python train.py --d_model=512 --d_expert=32 --activation="swiglu" --moe_layers=[0, 1, 2, 3, 4, 5, 6, 7, 8, 9, 10, 11, 12] --normalize_top_k=false --routed_scale=5.2 --n_head=8 --head_dim=64 --z_loss=0.0001 --train_tokens=613600000
Below are experts of layer 8 (counted from 0) of a mixture-of-experts language model. Rows are named router (the router's row for the expert), gate (a neuron's input weights, with its number), up (a neuron's input weights, with its number) and show model dimensions 384-511. Each number is 128 + 32 x the weight over its row's rms, rounded and kept within 0 to 255.
After each expert's rows: a language model's description of what the expert responds to. This comes from a sample of Wikipedia text that the model never trained on.

# expert 16
router [144 103 108 181 101  93 153 121 127 148 128 123 149 117 104  89 122 168  61  81 121 131 162 119 160 110 116  81 197  54  72 122  84  81 141 125 143 169 148 181 131 111 106 191 168  64 100 109 139 140  98  67 146 134 126  90 154  78  99 140 106  92 185 133 115 134 111  81 150 120 151 110 149  95  91 172 136 129 150 147 116 138  81  78 149  92 187  48 119 111 155 129 102 158  87 127 119  92 157  72 171 138 120 129 108 151 153  88 144 138 146 103 102 160 160 135 113  85  97 107 155 255 101 112 156  89 149 107]
gate0 [166 143 139 135 112 151 154 143 148  99 169 142 131 134 100  73  79 159 118 106 129 146 105 190  98  97 105 168 170 144 173  90 114 149 101 117 122 155 192 127 132 123  88 156 110  95 196 147 152 141  98 103 135  82 136 140 160 146 148 124  92 146 161 110 106  75  36 169 151 101 117 124 139 102 144 154 136 100 131 148  88 107  96 100 120 193 175  57 144 123 146  43 126 106 156 118  98 128 154 113 158 115 166 135 166  54 177 144 144 119 147 138 144 132  86 129  89 108 111  88 184 127 140  98  99 165 110 145]
up0 [ 74  82 112 124 139 129  67 151 122 169 116 173 168 156 173 156 122  63 137 123 123 146 162  73 119 148 152 122 135 122  76 189  97  96 102 149  65  95 140 131 132 127 184  80  99 150  42 128 112 117  99 125 128  52 162 137  73 132 192 150 166 159 133 115 131 129 127 133 173  61 133 170  93 141 106  94 113 144 131 155 118 105 138 182 168 108 115 199 110 115 118 171 125 138 150  98 108 138  78 113 133 127  98 160  54 176 125 134  58 159 129 135  97 147  97 117 115 157 127  81  72 119 149 119 101 136 163 125]
Prepositions and role words inside table cells, such as loan from, Signed by, Appointed by, Following station, Succeeded by.

# expert 48
router [118 108 141 146 202 171 153 130 154 109  94 156 170 132 137 167 130 138 170  99 132 146 146  88 111 132 110 136 149 153 142 139 151 143  90 101 120 147 122  89  66 150 177  50  87 119  95 178  68  98 114 197 106 131 169 125 148 139 159 112 126 118 137 126  84 109 104 131 118 145  71 171  66 131 133 103 109 126 127 103  78 135 101 122 128 179 165 245 142 131 160 107 161 118 182 194 160  81 153  85 150 124  97 124 137 188 167 138 130 132 154 162 134  87  66 110  78 108 106 146 122  69 103 141 132 142 129 114]
gate0 [167 134  69 119 114 136 151 140  84 106 155 129 126 116  97 106 102 190 105 128 106 127 129 167  78  97 137 102 133 151  70 124 124 125 130 137 138 155 169 144 104  89  80 148 161 153 127 114 105 104 100 129 115 104 129 134 119 179  68 134 107 110 204 109 137 101  94 138  99 165 142 130 158 101 157 153  77  69 157 165 169 111 147 122 156  82 139  84 153 124 123 165 119 182 163 107 138 130 149 189  98 126 112 141 130 129 107 114 160  99 220 143  90 172 126 101 152 120 132  64 122 200 124 153 134 136 160 150]
up0 [160 132 195 176 103 135  72 135 153 201 129  99 116 162 179  92 152  56 164 157 168 148 128  99 132 143 128 177 123  61 159 129 109 146 101 159 101 127  52 150 134 171 162 150  85 129 140 149 141 180 114  91 173 123 117  92 114  83 155 134 144 163  72 189 125 156 145  88 161 166 159 153  79 167 121 131 179 172  97 108 119 180  94 116 136 124 117 143  84 120  97  84 142 128 119 156 116 136 139 100 141 124 119 142 127 175 134 159 118 161 109 125 162  96 150 189  76 164 160 176 161 127  90 122  94  97 113  60]
Closing quotation marks and parentheses, often fused with commas or periods, ending quoted speech, song titles or glosses.

# expert 13
router [119  66 113 108  83  81 122 186 157 152  72  94  94 161  75 146 174 122 154 137 181  99  68  81 138 131 186 127 129 191 116 154 143 127 135 191 124 102 136 157 153  78 133  84  73 115 167 128 119 141 146 126 129 155  98 133 132 138 138 101 126 139 102 115 130 195 104 106 160  99  82 131  76 147 181 172 150 124 115 155 185 183 162 178 133 153 136 197 137 130 117 154 150 126 115 119 134  52 120 179 101 147 127 129 124 138 155 164 142 137 106 175 118 134 124  55 129 110 124 131 124  82 175  90 106  87 132 112]
gate0 [103 184 100 217 158 126 145  96 114 115  99 132 118 144 116 118 123  92 154 114 138 124  69 136 129 133 158 153 139 109 165 140  98  82 164 185 136  99 207 113 121  82 110 151 127 184 148 104 161 118 128 143 131  92 139 141 143 179  90 173 135  75 139 138 150 128 167  80 136  90  89 142 141 148 129  85 151 193  90 122 129 114 102 146 147  93 143  80 169 102 124 132  91  97 138 115 130 135  91 139 135  78 147 129 123 111 155  18 104 172 176 111 138 141 114 142 101 117 131 142 167 198 137 107 217 167 143 153]
up0 [ 82 164 100 156 128 151 143 106 128 153  84  85 147 154 109 113 142 115 162  67 136 167  54 124 167 119 111 129 157 113 139 148  90  69 178 205  82 108 182 132 141 120 126 160 131 140 108 130 126 160 123 151 143 119 146 127 144 155 133 150 117  71 128 137 128 143 152  84 108 119  93 163 104 127 132 120 145 160  88 144 148 115  93 183 152 129 162 103 145  92 114 152  88  89 167 131  71 136  54 173  89  73 153  95  85 124 147  14 138 172 196 123 109 118 125 152 115 102 153 140 196 177 137  91 210 161 131 163]
Bare numerals and number pieces in prose and tables: years like 2015 or 1983, counts and measurements like 375 lb or 512 GB.

# expert 34
router [146  97 104 139  92 111 126 104 154 119 141 118  83 144 128 150  91 163 129 115 153  87 167 126 142 106 117  74 162 136 146 101  81 101 133 122 138 130 102 133 140 148 130 155 145 113 127 113 144 146 101 126 158 169 131 141 142 101  87 186 108 105 155 134 115  72 145 116 105 109 159 201 142 156 106 186 176 119 143 170 160  91  78  29 162 116 170 114 106 120  85 185  68 162 147 151 147 112 120  71 194 172  87 138 166 113 150 125 102  84 125 184 130 136 122 119 141  67  76 126 147 200  58 108 134  98 104 137]
gate0 [193 108 110 176 151 113 150 114 147 120 140 102 116 131 103 166 120 158  98 144 112  72 121 144  67 146 102  94  92 188  56  90 123  89 175 159 138 107 132 125 176 153 120 110 118 150 101 195 136  80 124  99 150 137 123  91  83 119 130 101 117 129 117 118  70 148 110 133  87  78 128  73  96 128 181 128 128 150  20 153 137 128 137 103 130  99 115 130 158 125 136 168 123  96  78 101 157  90  95 121 112 169 131 166  84 116  74 146 149 166 131 128 139  87 116 161 153 135 138 138 169 144  89 168 126  93 133 149]
up0 [116 153 122  78 150 106 130 160 110 124  88 132 146 144 112 120 161  86 159 145 140 200 130 139  96 112 152 210  79  88 177 179  93 164 112  92 141 116 122 134  84 112 149 109 129 149 128  50 106 183 108 162 160  98 160 196 148 100 177 182  96 155 130 133 138 131 168 115 128 171 124  90 164 165 117 128 112 133 130  94  69  90 180 155 121 136 128 152  96 132 148  95 143 195 125 188 136 189 172 141 164 132  92  99 156 159 142  73  79 101 100 155 193 123 165 126 126 151 146 127  91 117 177 155 149 160 136 104]
Prepositions like of, in, on inside prose, plus election-table terms such as Republican hold, Turnout, Nominated, Won, Pos., Pld.

# expert 31
router [140 142 121 122 169 117  81 112 137 148 158 110  93 107 125 112  53 118 163 150 155 131 105 122 100 137 109 172 100 153  68 131 105 117 151 120 136 136 126 116 136 134  78 155 143 111 145 122 133 101 221 116  91  81 137 105 156 132 182 163 104  70  98  88 142 140 132 157  91  70 119 106 120 111 115 144 115 137 104  86 118  45 225  64 148 121 125 124 129  71 142 109 148 150 139 155 126 129 186 151 130 139 164 136 146 120 102 129 144 135 127 135 163 166 148 137 148 115 134 128 164  95 121 166 106 149 123 135]
gate0 [113 140 149 173 109 159  99 131 112 103 113 148 159 117 149  98  96  71 149 101 114 155 132 120  81 102  78 114 161 148 133 142 128  80 138 154 178  91 126 100 129 137 170 184 167  96 144 143 113 156 192 136 102 116 143 110  79 141 123 114 157 107  84 131 129 122 128 126 191  88  67  89 114 119 160 139 148 160  79 143  94 152 146  95 150 109 146 135  92 105 199 143 108 182 131 137 120 172 104  88 131 155 161 163  75 131 124 174 127 116 172 150 117 152  88 161 128 114 158 116 184 129 145  90 158 177 135  82]
up0 [113 114 144  99 165 131 126 135  97 139 130 120  91 172 127 103 106 187 148 157 162 126 175 167 148 151 181 121 120  77 103  57 148 180 115  92 192 222 131 101  97  66  99  99 133 117 138 129 193 110 102 139 124 108  88 107 195 145 176 136  81 108  95 140 107 153 132 141 109 115 158 171 128 130 118 132 118 164 167 126  96  88 125 155 146 142 141  92 113 158  83 118 103 124 127  77 190  56  98 133 120 101  94  73 157 102 179  96 200  95 108 167 123 171 134 106  56  66 102 115 122 255  87  93 150  72 146 164]
Interior word pieces of proper names and less common words, as in Pro-g-resul, Cong-ol-ese, Trans-va-al, Par-ib-as, often foreign or Latin-American.

# expert 61
router [177 122 106  87 103 140 101 143 137 120 105  92 122 150  97 104 162 123 113 187 133 163 126  86  86 144  86  83 139 190  64 201  90  85  84 148 165 118 121 126 133  73 156  92 108 141  92 158  93 117 175 154 120 161 126 140 110 106 164 139 147 160 125 111  69 139 158 151 103 131 182 132  87  88 160 138 112 102 152 151 130 149 167 197 156 131 125 169  70 152 182 131 205 120  69 112 110  44 122 128  85 149 169 130 126 107  91 127 125 119 175 159  98 140 109  71 133  58 178 144 154 138 134 103 114  65 108 105]
gate0 [156 113 177  92  93  99 162  71  80  91 130 148 150 115 174 169 159  97 152 133 177 155  71 137  76 115  79 122  34 144 126 146 132 110 124 185 112 118 167  89 107 176  98 130 133 146 195 130  96  98 170 150 137 138 135 112 135 128 108 133 166 131 106 125 100 134 183 129 122 166 102 136 128 134 140 150 134  55 114 113 128  87 110 148 114 143 135 128 133 143 147 129 161 141 132  93  85 136  53 164 111 166  92 150 119 145 168  83 145 119 141 117 103 197 156 179  71 156 113 112  96 116 140 166 140 128  66 143]
up0 [133 142 182 155  75  94  99 103 120 119 158 153 144 129 135  82 161  86 133 160 147 132 105 147 128  62 117  92 102 132  95 125 126 124 132 166 150 125 163 125 104 167 114 166 176  88 164 123 104 132 178 101  94 152  94 109 139 143 137 188 121 143 135 137  98 125 150 174 131 140 138 137 156 132  96 160 149  90 111 134 115  99 119 128 145  63 157  86 150 128 122  69 165 138 124 123 145 106  28 124 154 150 126 123 133 129 140  76 101  97 138  94 109 167 162 145 105 121  75  80  91 166 128 125 159 146  35  88]
Second halves of year ranges and scores after a dash, such as 1874–1965, 1934–1935, 0–4, 39–52, often in lifespans and tables.

# expert 27
router [ 97 185 175 152 138 115 131  98 127 131 112 149 125 154  89 137 112 132 114 146 173 183 190 146  81 137 140 135 122 130 145  92 119 103 126 144 125 140 125 121  81 158  74 105 125 155  90  41 120  78 149 137 135 160 104 147 196 136  83 157 119 121 113 137 122 138 149 159 121  92 109 140 169 103 101 133 154 153 176  94  89 142 124 202  89  87 113 133 104 114 113  84  97 138  63 134 139 120 148 114 120 140 143 159 148 111 145 114 133 112 127 135 184  61 129 154 109 145 125  54 127 153 169 146 160  84 157 144]
gate0 [113 161 154  91 203 142 146 113 143 187 169 120  72 156 126 112 125 189  85 101 121 125 166  75  93 168 134 180  88 128 157 147  89 107 125 110 169 130 140 112  89 140 140  67 125  89 114 133 137  67 138 140 196 151 125 172 122 127 182 124 104 102 105 121 129 132 111  69 144 165 130  88 101 129 141 130 171 123 130  68  79 111 104 136  81 116 130 154 143 135 146 124 108 161 128 144 113 101 184  92 163 145 127 170 133 153 163 120 145 112 169 133 144  87 136 154 147 155 171 160 197 143 140 110 148 102 110  88]
up0 [152 125 141 122 101 161 131 164 161  38  94  59 125 107 125 139 118 122 177 138 147 157  73 148  99 120 123  84 149 176 100 141 153 121 159 165 151 124 122 161 153 140 111 149  78 180 148 135 141 168  75 118 107 160  73  80 133 161 138 114 134 148 129 147 139  83  87 148 127  77 149 107 117 172 148  78 129 103 110 163 144 121 155 115 186 164 115  85 112 179 108 125 172  54 167  92 191 120  89 145 141 119 122  98 111 127 175 160 126 135 102  97 111 136  83 106 131  75 123  93 151 141 139  92  60 162  89 142]
First piece of a word split into fragments, often a lowercase letter after of, and, the in species/nature text, e.g., r-attail, j-ams.

# expert 49
router [180 109  96 124 170 104 107 152  64 127 111 123 191 140 109 162 183  76 118 105 101 112 170  98  93 147 166  68 131  68  96 155 114 141  96 105 163  81 170 134  96  90 164 155 172 140 115 147  73  97 157 106 131  87 125  75 104 147 108 119 175 168 122 181 115 105 144 126 114 128 143 191 100 130 146 168 125 168 112 102 188 146  31 126 110  89 101 104 152  92 102 172 102 125 111 105 183 129 107  74 130 116 126 120  90 189 112 113  46 123 177 148  93 142 116 117 129  76 136 140 208 143 128 144 166 133 208  84]
gate0 [106  90 149  54 124 166 152 155 118 116 110 134  76  57 110 174 106  84 176 140 111 142 141 168 189 127 114 169 172 152 148 116 183 131 110 122 149 112 143 139 116 129  99  95 149 144 147 119 138 178 153 128  42 108 134 119 104  96 130  68 143 103 166  88  79 107  96 167 164 138 111 117 186 129 109 143 150  94 132  81 142 100 122 154 156 206 158 123 179 113 129 136 190 112 115 163  74  88 120 171 138 137 126 112 137 103 122 194 162 152 178 133 138 157 141 165 168 124 157 104 140 126 154  96 126 145 203 183]
up0 [119  69 124 128 114 166 145 142 115 153  94 164 128  67  58 168 148 139 121  99 136  93 156 113 163 131 114 147 136 169 107 116 133 143 107 157 109 124 178 149 151 167 141  81 140 101 160 167 156 137 162 112  65  76 178  98 113 117 120 102 152 132 192 129 115 159  84 158 148 138 117 137  94 130  83 151 143  98 145  66 160  98 117 163 163 172 108 139 122 106 124 117 160  37 121 116 144  87 137 144 190 114  97  59 141 171 133 176 123 127 184 138 138 165 111 143 123 102  90  85 175 167 133 113 160 131 175 145]
Chinese, Japanese, Korean, Hebrew and Arabic characters or byte pieces in names and titles, plus table pipes in election and results tables.

# expert 52
router [125 124 162 153  79  84 141 104 150  97 152 132  81 134 138 105  98 152 102 158  81  72 113  97 160  75 213 153  86 142  82 168 120 135 147 112 159 120 164 116 111  78 133 145 102 155 159  79 154 123 132  20 142 161 117 219 119 171  95 168 162 164 158 148 151 110  93 134 102  99 131 114 169 118 103 171 185  99 106 187  94  94 109  85 150  85 115 175 134  79 175  91 101  73 111 106  66 130  97 145 148 141  69 129 112  83 126 127 155 121 119 151  91 155 168 163  89 104  85  95 129 107  77 144 121 124 114  80]
gate0 [128 181 133 175 141 129 120 129 152  96 159 129  78 141 136 181 137 125 138 114 113  91 125 223 140 119 125 137 153 138 166  77 102 112 133  78 140 187 129 131 119 171 133 176 114  30 135 151 173 115 181 143 164 121 138 170 213 118 110  74  52 109 172 131  98  97  86 127 132 136 174 117 136 175 130 173 115  98 124  94  87  78  73  52  93 128  96 120 161 119 124 131 120 171  80 130  97 121 103 180 156  80 107 155 113 141 136  96 163 130 113 108  88 110 129 170 108 109  89  98 172 112 161 172 164 106  78 144]
up0 [154 136 140 116 154 126 112 141 172  98 180 139 113  84 155  80 136 145 157 109 101  66 186 182 183 151 121 159 127 118 194 152  61  76 127 135 165 128  84 101 122 199 144 157 130  92 119 115 124  99 132  97 177 146 122 134 104  93  75 119  93 100 173 168  59 141 139 204 154 163 208 171 142 205 131 122 158 131 132 133 143  83 127  49  82 114  63 129 117 112 147  59 144 142 158  97 160 103 160 122 215 119 100 131 110 128  84 134 135  91  60 100  83 127 117 105 141 124  90 141 123 169 113 203 129 133 136  89]
Values right after a colon in infobox or chembox fields, such as none, US, Key, years, drug status, and taxonomy labels.

# expert 11
router [158  81 147  79 174 158 115 191 146 111 149 143 149 150  99 177 180 153  85 142  83  91 132  70  67 141 124 124 134 173  96 171 128 122  94 138 167 141 152 103 136 122 133 135 147 152 133 141 139 174 130 132 141 183 104 202  92  93 123 175 128 106 241  86 164 135  89 115 123 240 128 160 150  78 136  58 139 114 113 160 132 142 176 144 150 123 145 127 100 138 163 135 224  95 156 165 101 116 154 149 165 119 158 131 132 150  84  85 174  79 182 122 126 173 123 105 157 171 153 157  90 143  82 173 137 112 104 127]
gate0 [101  46 121 108 101 137 152 145 115 159 137  42 188 131 104 120 134  99 172 110 127 105 140 145 129  78 167 129 137 111 105 146  98 166  96 135 158 133  93 173  70 127 150 144 132 115 110 123 164 130 121 115 177 134  93 147 140 130 165 153 172 124 125 115 171 157 125 104 185 140  86 143 125  99 221 144 120 136 130 106 121  91 200 148 112 146 108 185 189 100 179  77 115  81 159 187 167  96 199 153 105  90 128  96 143 147  85 139 102 105  86 126 154 124  77  71 108 159 173 149  95  90  91 127 177 113 160 115]
up0 [108 204 138 159 141 105 127  85 160  67 120 182  98  64 110 128  75 169  79 191  81 106 158  88 134 140  69 142 122 130 139 121 130 137 163 119  71 142 143  88 144 158 111  81 133 167 164 143 106 143 110 132  81 112 121 112 124 141  66  86 103 139 150 126 130 151  87 119  79 134 114 136 158 155  91 128 138 140 144 146 136 142  70 143 107  95 125 110  69 139  81 148 141 165  90  80 125 139  78 102 148 123  74 164 142  94 138 132 200 136 127 145  87 119 164 176 167  88 117 132 132 117 177 129 105 140 132 157]
Pipe characters, line breaks, dashes and numbered-list markers that open rows of wiki tables and lists, especially election-results and officeholder succession tables.

# expert 39
router [106 134  70 127 158 169 105  89 144 165 123 138 120 112 160 113  81 125  86 122  66 159 117 134  99 129 177  97 153  64  96  95 167 102 169 151  87 125 146 116 140  86 143 187 133  84 151 156 158  94 130 157  99  72 118 130 113 131 172 110  64 114 146 183 176 128 164 148 136 117 118 115 149 119  93  97  94 147  84 145 163 153 166 126 162  90 111 149 124  82 119 115 105 159  95 121 155 172 141 113 117  65 107 123 176  97 106 148 114 171 144  92 131 150 129 162 127 175 218  91 136 145 143 147  88 106  85 116]
gate0 [170 170 160 131 138 160 124 157  78 125 171 106 129  83 156  90 168 133 155  97 127 164 126 132 139 210  73 136 152  91 153 128 127 129 120 204 103  83 145 154 160  86 115 124 139 119 129  88 142 179 126 133 120 157 126 156  88  84  94 104 166 144 164 146 144 137 135 132 138 127 121 126 177 120 114  95 145 140 159 147 122 135 121 153 130 149 131 139  86 115  89 116 116 104 178 112 164 147 105 151  73 134  58 175 148 159 117 128  71  99 159 140 114 106 128 110 152 138 146  99 159 157 152 117 147 122 105 185]
up0 [ 98 146 109 133  99 103  88 105 145 149 101 113 124  88 100 120 107  57 171 132 176 122 149 126 152 122 122 162 141  94 201 148 140 146 170 149 107  86 150 176 115 197 114 127 101 147 101 145 133 143 119 120  73 122  77  81 159 105 105 137 164 107  97 116  86 115 136  85 104 157  96 110 107 169 141 128  96  99 189 108 151 154  97 113 117 164  99 186 255 125 117 139 112 123  76 138  30 107 131  88 150 136 156 188 105  94 141 130 159 122 134 136 101 125 123 138 132 119 149 107 149 112 100 145 135 160 108  91]
Middle pieces of Arabic, Persian, South Asian and African names and places, e.g., Ahmed, Mahmud, Zanzibar, Dehradun.

# expert 22
router [155  97 208 157 172 164 142  81 142 148 130 154 155  98 110 150  58 131  60  91 173 129  88  87 137 119 112  93 147 118 129 135 113 123 175 145 129 135 113  55 170 140 144 129 130 105 161 177 134  71 110 118 132 158 169 118  97 108 105 163  80 130 141 172 119 101 142 150 133 134 124  98 146  97 122 132 124 127 199 109  95 201 147 159 158  65  90 157 136 126 225 152  86  84 123 145 157 105  81  78 142 152 157 158 153 174  68 104 108 145  91 160  99 135 118 128 147 173 177 159 128 116 115 136 132 125 124 143]
gate0 [ 51 169 121 130 117 127  98 159 164 102 121 125 114 102 144 161 145 124 122 142 161 161 132  91 169 161 122 124 162 119 114 100 171 116 220 121 122 117 121 125 149 121 121 122 113 111 154 123 126  76 145 136  57 154 141  60 139 110 172  69 144 138 195 114 135 107 207 112 103 129 129 133  75 148 157 102 148  88 133 192 174  52 142 141 139 119 199  90 104 121  99 119 145 138 168  60  58 123  92 132  63 130 138 125 160 168 126  67 109  93 161 132 108 112 156 142 128  66 119  82 166 105 149 109 108 153  97 165]
up0 [202  95 108 132  84 205 160 133 107  92 117  85 114 135 102 127  93 151 116 159 110 125 154 173  99 110 144 133 101 124 145 105 115 155  95 149 153  90 129 158 123 140  85 150 163 155 139 145 164 174  66 106 179 110 118 179  75 150  55 132 121 113 141  96 132 189  94 100 157  92 123 165 186 128 122 116  81 153 101 123 147 144 130  82 114 131 117 138 170 149 155 153 147  95  84 169 179 168 118 169  99 196 105 132  89 146 168 168 202 113 144 103 159 141  92 117 118 174 145 139 103 156  66 137 127  95 138 122]
Tokens of place names in geographic stubs, such as County, District, Cyrillic or Persian letters, and "is"/"was" after an article's title subject.

# expert 60
router [124 115 169 127 103 117 115 102 119  62 146  96 165 100 131 150  60 119 151 148 132  40 150 129 136 127  96 115 154 122  95 149 211  94 125 131 106 127 157 182 191 122  96 121 190  91  22 235 124 137  80  90 134  65 141 148  43 147 130 144 203  91 114  81 158 120 126 132  90 109  90 113 131 122 130 147 138 101  74 134 129 107 223  96 101 133 130 103 138 144  76 103 171 143 139 172  69 121 148 158 142 123 165  99  95  61  87 183 164 121 151 133 166 167 114 144 118 172 117 130 118 130 156 130  97 188 101 125]
gate0 [198 109 121  80 145  62 125 110 180 114 138  94  96 107 166 155 110 175  69 139  72 128 140 131 100 159 111 100 116 185  91 104 155 148 174 149 133 191 164 130 122  91 119  94 156 155 153 103  78 182 116 138 136 109 116 143 144 147 102 131 142 208 113 161  95  98 102 113 132  94 160  93 113 175 125 152  61 170  93 137 178 202 162 131 127 128  88 140 101 102 121 152 112 187 101 136 121 146 104  89 120 102 126  73 126 172 135 121 130 121 119  85 113 144 126 129 103 102 113 122  73 129 139 111 121 152 148  92]
up0 [148 141 168 107  70  76 175 100 146 114 151  53  95 111 134 196 101  78 139 147  96 123 113 156  91 167 116 141 123 143 110 181 145 138 139  89  76 104 153 142  96 141 129 119 100 147 117 155 103  77 125 156 148 114 145 138 114 203 109 214 173 177 133 127  99 160  85 140 113 111 150 116 139 183 110 160  93 138 107 132 140 191 180 132 101 149  95  92  96 122 103 132 235  93 102 165 116 154 107 160 122 165 166 112  82 158 115  91 142 129 135 125 158 135  98 133 145 107 126 117 123 100 151  90 121 182 123 117]
Second piece of a word split after its first capital letter, often at headings or sentence starts, like P-re, M-id, R-es, D-eb.

# expert 44
router [133  67 113 141 220 153 147 131  89 137 131 193  73  96  99  92 159 170  87 114 172  89 180 137 122  94  95 152 170 120  91 148 109 138 110 128 122 141 159 134  93 167 178  95 129 130 127 129 133 120 107  91 138 153 182 142 103 131 122 133 189 128 140 111 154 129 123  49 117 134 150 112  98 135 131 138  82 122 170 145 167 169 149 218 157 142 158 151 110 172 156 149 129  94 128 121 156 119 139  86 182 132  95  86 134  86 168 176  92 101 169 172 162 185 114 128 166 104 141 131  91 147 110 110 153 112  63 164]
gate0 [146  94 121 148 133 148 145 137 164  89 148 166 140 184 121 139 159 120 193 202  98  91 100 130  98 131 124  55 157 131 122 133 100 111 128  89 106 157 183  47 109  74 147 208 136 131 109 133 119 135 121 112  82 124 180 142 161 191 219  87 146 169 160  93  99  88 152  94 131  91 145 175 101 153 196 113 102 195 103 108  85  54  54 119 147  79 139 120 178 115  90  94 182  83 140 112 160 110  87 113 164 119 108 141 115 160 167 125  86 120 169 125 163 192 133  78  90 148 146 155 161 122 155  75 122 106 118 145]
up0 [117 182 114 169  78 163  82 136 145 153 110  76 118 122 184 127  80 137 139  67 124 156 123 112 118 134 154 141 116 144 165  95 144 103 133 135 148  71  66 208 144 159  86 107 118 133 157 100 128 134 129 144 119  88  62 132  97 111 136 154 108 122 123 105 161 169 130 177 148 193 116 131 177 136  74 142 152  94 121 131 163 162 169  98  93 123  97 163  74 155 149 151 112 222  81 156 115 156 129 131 100 116 165 117 149 142 101 120 124 175  79 121 109  64 126 174 112 126 113  53 116 139 112 190 143 174 149  79]
Day numbers after month names and time prepositions like during, after, on, until, as in October 28, February 1 of.

# expert 0
router [162 103 116 100 162  97 161  74  90 151 117 172 147 130 186 105 119 116  99 120  89 125 136 118  67 147 117  91 134  89 121  79  92  99 126  86  78  98 135 141 134 104 196 115 117  90 112 187 123 151 117 169 144 124 102  98 164 144 147 156 182 118 134 168 147 141 132 119 154 130 133 137 108 105 112 121  91 149 135 113 153 104 136 116 168  88 124  95 150 149 130  99 119 123 134 173 170 130 126  67 161 149  82 126 208 111 114 171  73 180 120 169 158 184 127 103 116 111 167 102 189 136 107 138 144 153 118 143]
gate0 [124 146 156 122  68 110 127 128 167 135 174 144 111 201 173 103 102 109  86  95 144 147  85  82 131 119 143 157 141 142 106 102 181 124 156 116 114 109 136 115 164 108 154 202  82 112 113 115 166 155 106 185  77 172 157 145 206  62 105  76 115  69 128  65 138 141  78 198 139 167 133 133 112 156 127  96 146 146 130 132 124 140 170 125 179 106 121  92 134 109 101 232 129 162  94 121 137 140  55 123 117 189 170 111 208 169 200 138 147 166  80 145 110 105 105 115  98 134  98 122 103 133 148 135 188 135  82 165]
up0 [156  66  93 157 225 145 131  99 105 103  82 164 133 139 118 148 101  79 151 158 156 110 130 131 163  97 140  86  98 115 130 139  80  93 110 114 134 147 119 130  88  77 127 131 178 120 144  95 121 104 134  71 183 106 165 115 130 169 150 155 137 139  78 213 168 122 139  94 151 141 129 142 152 119 111 149  73 149 112 152  96  63  69 109 134 103 128 163 135 142 130  62  96 163 119  76 175 156 134  91 194 118  70 137 122 137 103 122 123 117 121 189 155 189 159 141  81 162 194 126 147 100 141 116  93 116  86 133]
Word-final pieces of non-English names and words, especially Slavic, Turkish or Nordic surname suffixes like -ović, -owski, -sson, -ov.

# expert 59
router [ 84 154 135 192 101 143 159  94 165 149 136  77  88 105  88 162 153 100 165  82 103 196 100 134 124 146 120 122  96 118 170 146  93 183 122 171  66 132  82 116 165 181  93 123  95 107 203  95 151  92 191 145 118 155 130 104 147 159 242 115  63 158  92 160 119 171 144 180 144 110 104 131 118 152 127 141 126 105 151 163  55 151 125  92  97 138 124 103 104 108 100  57 156 115 135 120  87 176  88 125  64 116  85 139 143 182 120 169 174 109  43 179 136 130 129 130  74 161 150 146 147  52 151 105  67 113  50 103]
gate0 [104 107  77 138 138  84 187 117 141  99 144 116 158 109 106  98 121 146 103 126  98  81 134 139 138 106 129  91 169 130 141 124 125 156 124 121 110  80 104 179 139 213 165 158 129 147 144 142 172  99  86  94  86  94 135 208 113 135 110 145  85  91 152 148 169 154 135 135 110 148 157 130 107 214  68 184 105 101 104 135 137 106 132 107 137 118 122 127  64 135  83  84 143  99 154 130 116 169 205 154 118 162 102 132 128 100 104 152 170 144 132 179 103 118  95 100  94 125 187  87 120 129 151  67  32 144 123  85]
up0 [132 193 140 143 177  96 174  88 125 219 173 127 105 112 198  90  89 111 123 154  79 128 131 145  94  91 170 168  95 123 183 139 109 158 144 134 148  90 124 116  86 140 131 134 104 112 143 133 146 122 143 117 144 122 156 135 190 167  87 139  92 110 191  95 125 145 140 143 125 151  96 110  71  87 146  73 109 126  82 153 172  86 102  72  89 104  62 121  94 162 140  98 106 105 132 174 113 157 150  64 159 106 140 129 160 106 121 175 151 131 173 140 119 126 127 151  89  81 171 134  99 163 168 123 143 148  73 162]
Word-internal fragments and suffixes like ic, ian, er, less, ous inside adjectives, nationalities and names, plus the word most.

# expert 47
router [ 87 137 113 140  84 192  77 125  95 177 124 158 142 177  72  99  98 109 171 146 115 172 178 175  97 131 125 110 147 199 127 127  87 123 112 132 129 125 223 117  98 121 117 167 136 119  73 110 112 156 157 170  65 124 147 170 154 174 142 165 115 174  72  68  68 121 123 189 184 101  90 150 136 149 162 156 134 114  77 120 164  75 113 158 111 119 128  86 143 105  73 149 159 136  84  90 123 149 124 110 118  97 184  84 129  81 157 112 135 147 171 173 144 111  97  90  94 106  73  77 218 141 205 137 136 149 122 187]
gate0 [183 148  84 130 188 166 134 106 161 138 102 196 105 148 145 199 161 155 134  99 133 153 173 115 143 133 123 117 156 155 116 160 155 146 102 111 173 155 140 117  86 106 131 147 113  59 112 150 147 100  92 154  47 128 147 119 105 145 192 120 210 139 121 122 110 163 145 143 158 130 131 128  95 114 183 154  95 120 152  90 133 184  87 137 152 112 114 142 164 165 144 132 141 186 147 121 193  77  97  98  96 147  82  96 167 209 131 144 191 118 142 146 145 123 112 118  88 127  94 114 127 176 136 175 149 137 125 131]
up0 [126 156 171 144 131 205 106  77 130 170 166 109 137 136 108 176  92  92 180  97 110 155  83 173 107  84  97 127 133 137  97 116  93  85  79 175  98 133 107 147 124 169 105 172 116 146 115 145 213 125 154 176 156  93 118 169 171 155 150 135 102 180  47 132 152 156 173 176 136  82 150 148 155 133 105 161 110  88 152 140  90  75 121 130 125 116 113 175 128 172  88 167 204  89 138 138 194 151 187 119 100 164 158 131  95 140  72 130  96 117 148 136 187  89 122 105  74 163 157 119 107 132 122 129 124 119 151 149]
Top and Best in music chart names like Top 40, plus word-initial pieces starting titles and names in album, game or art text.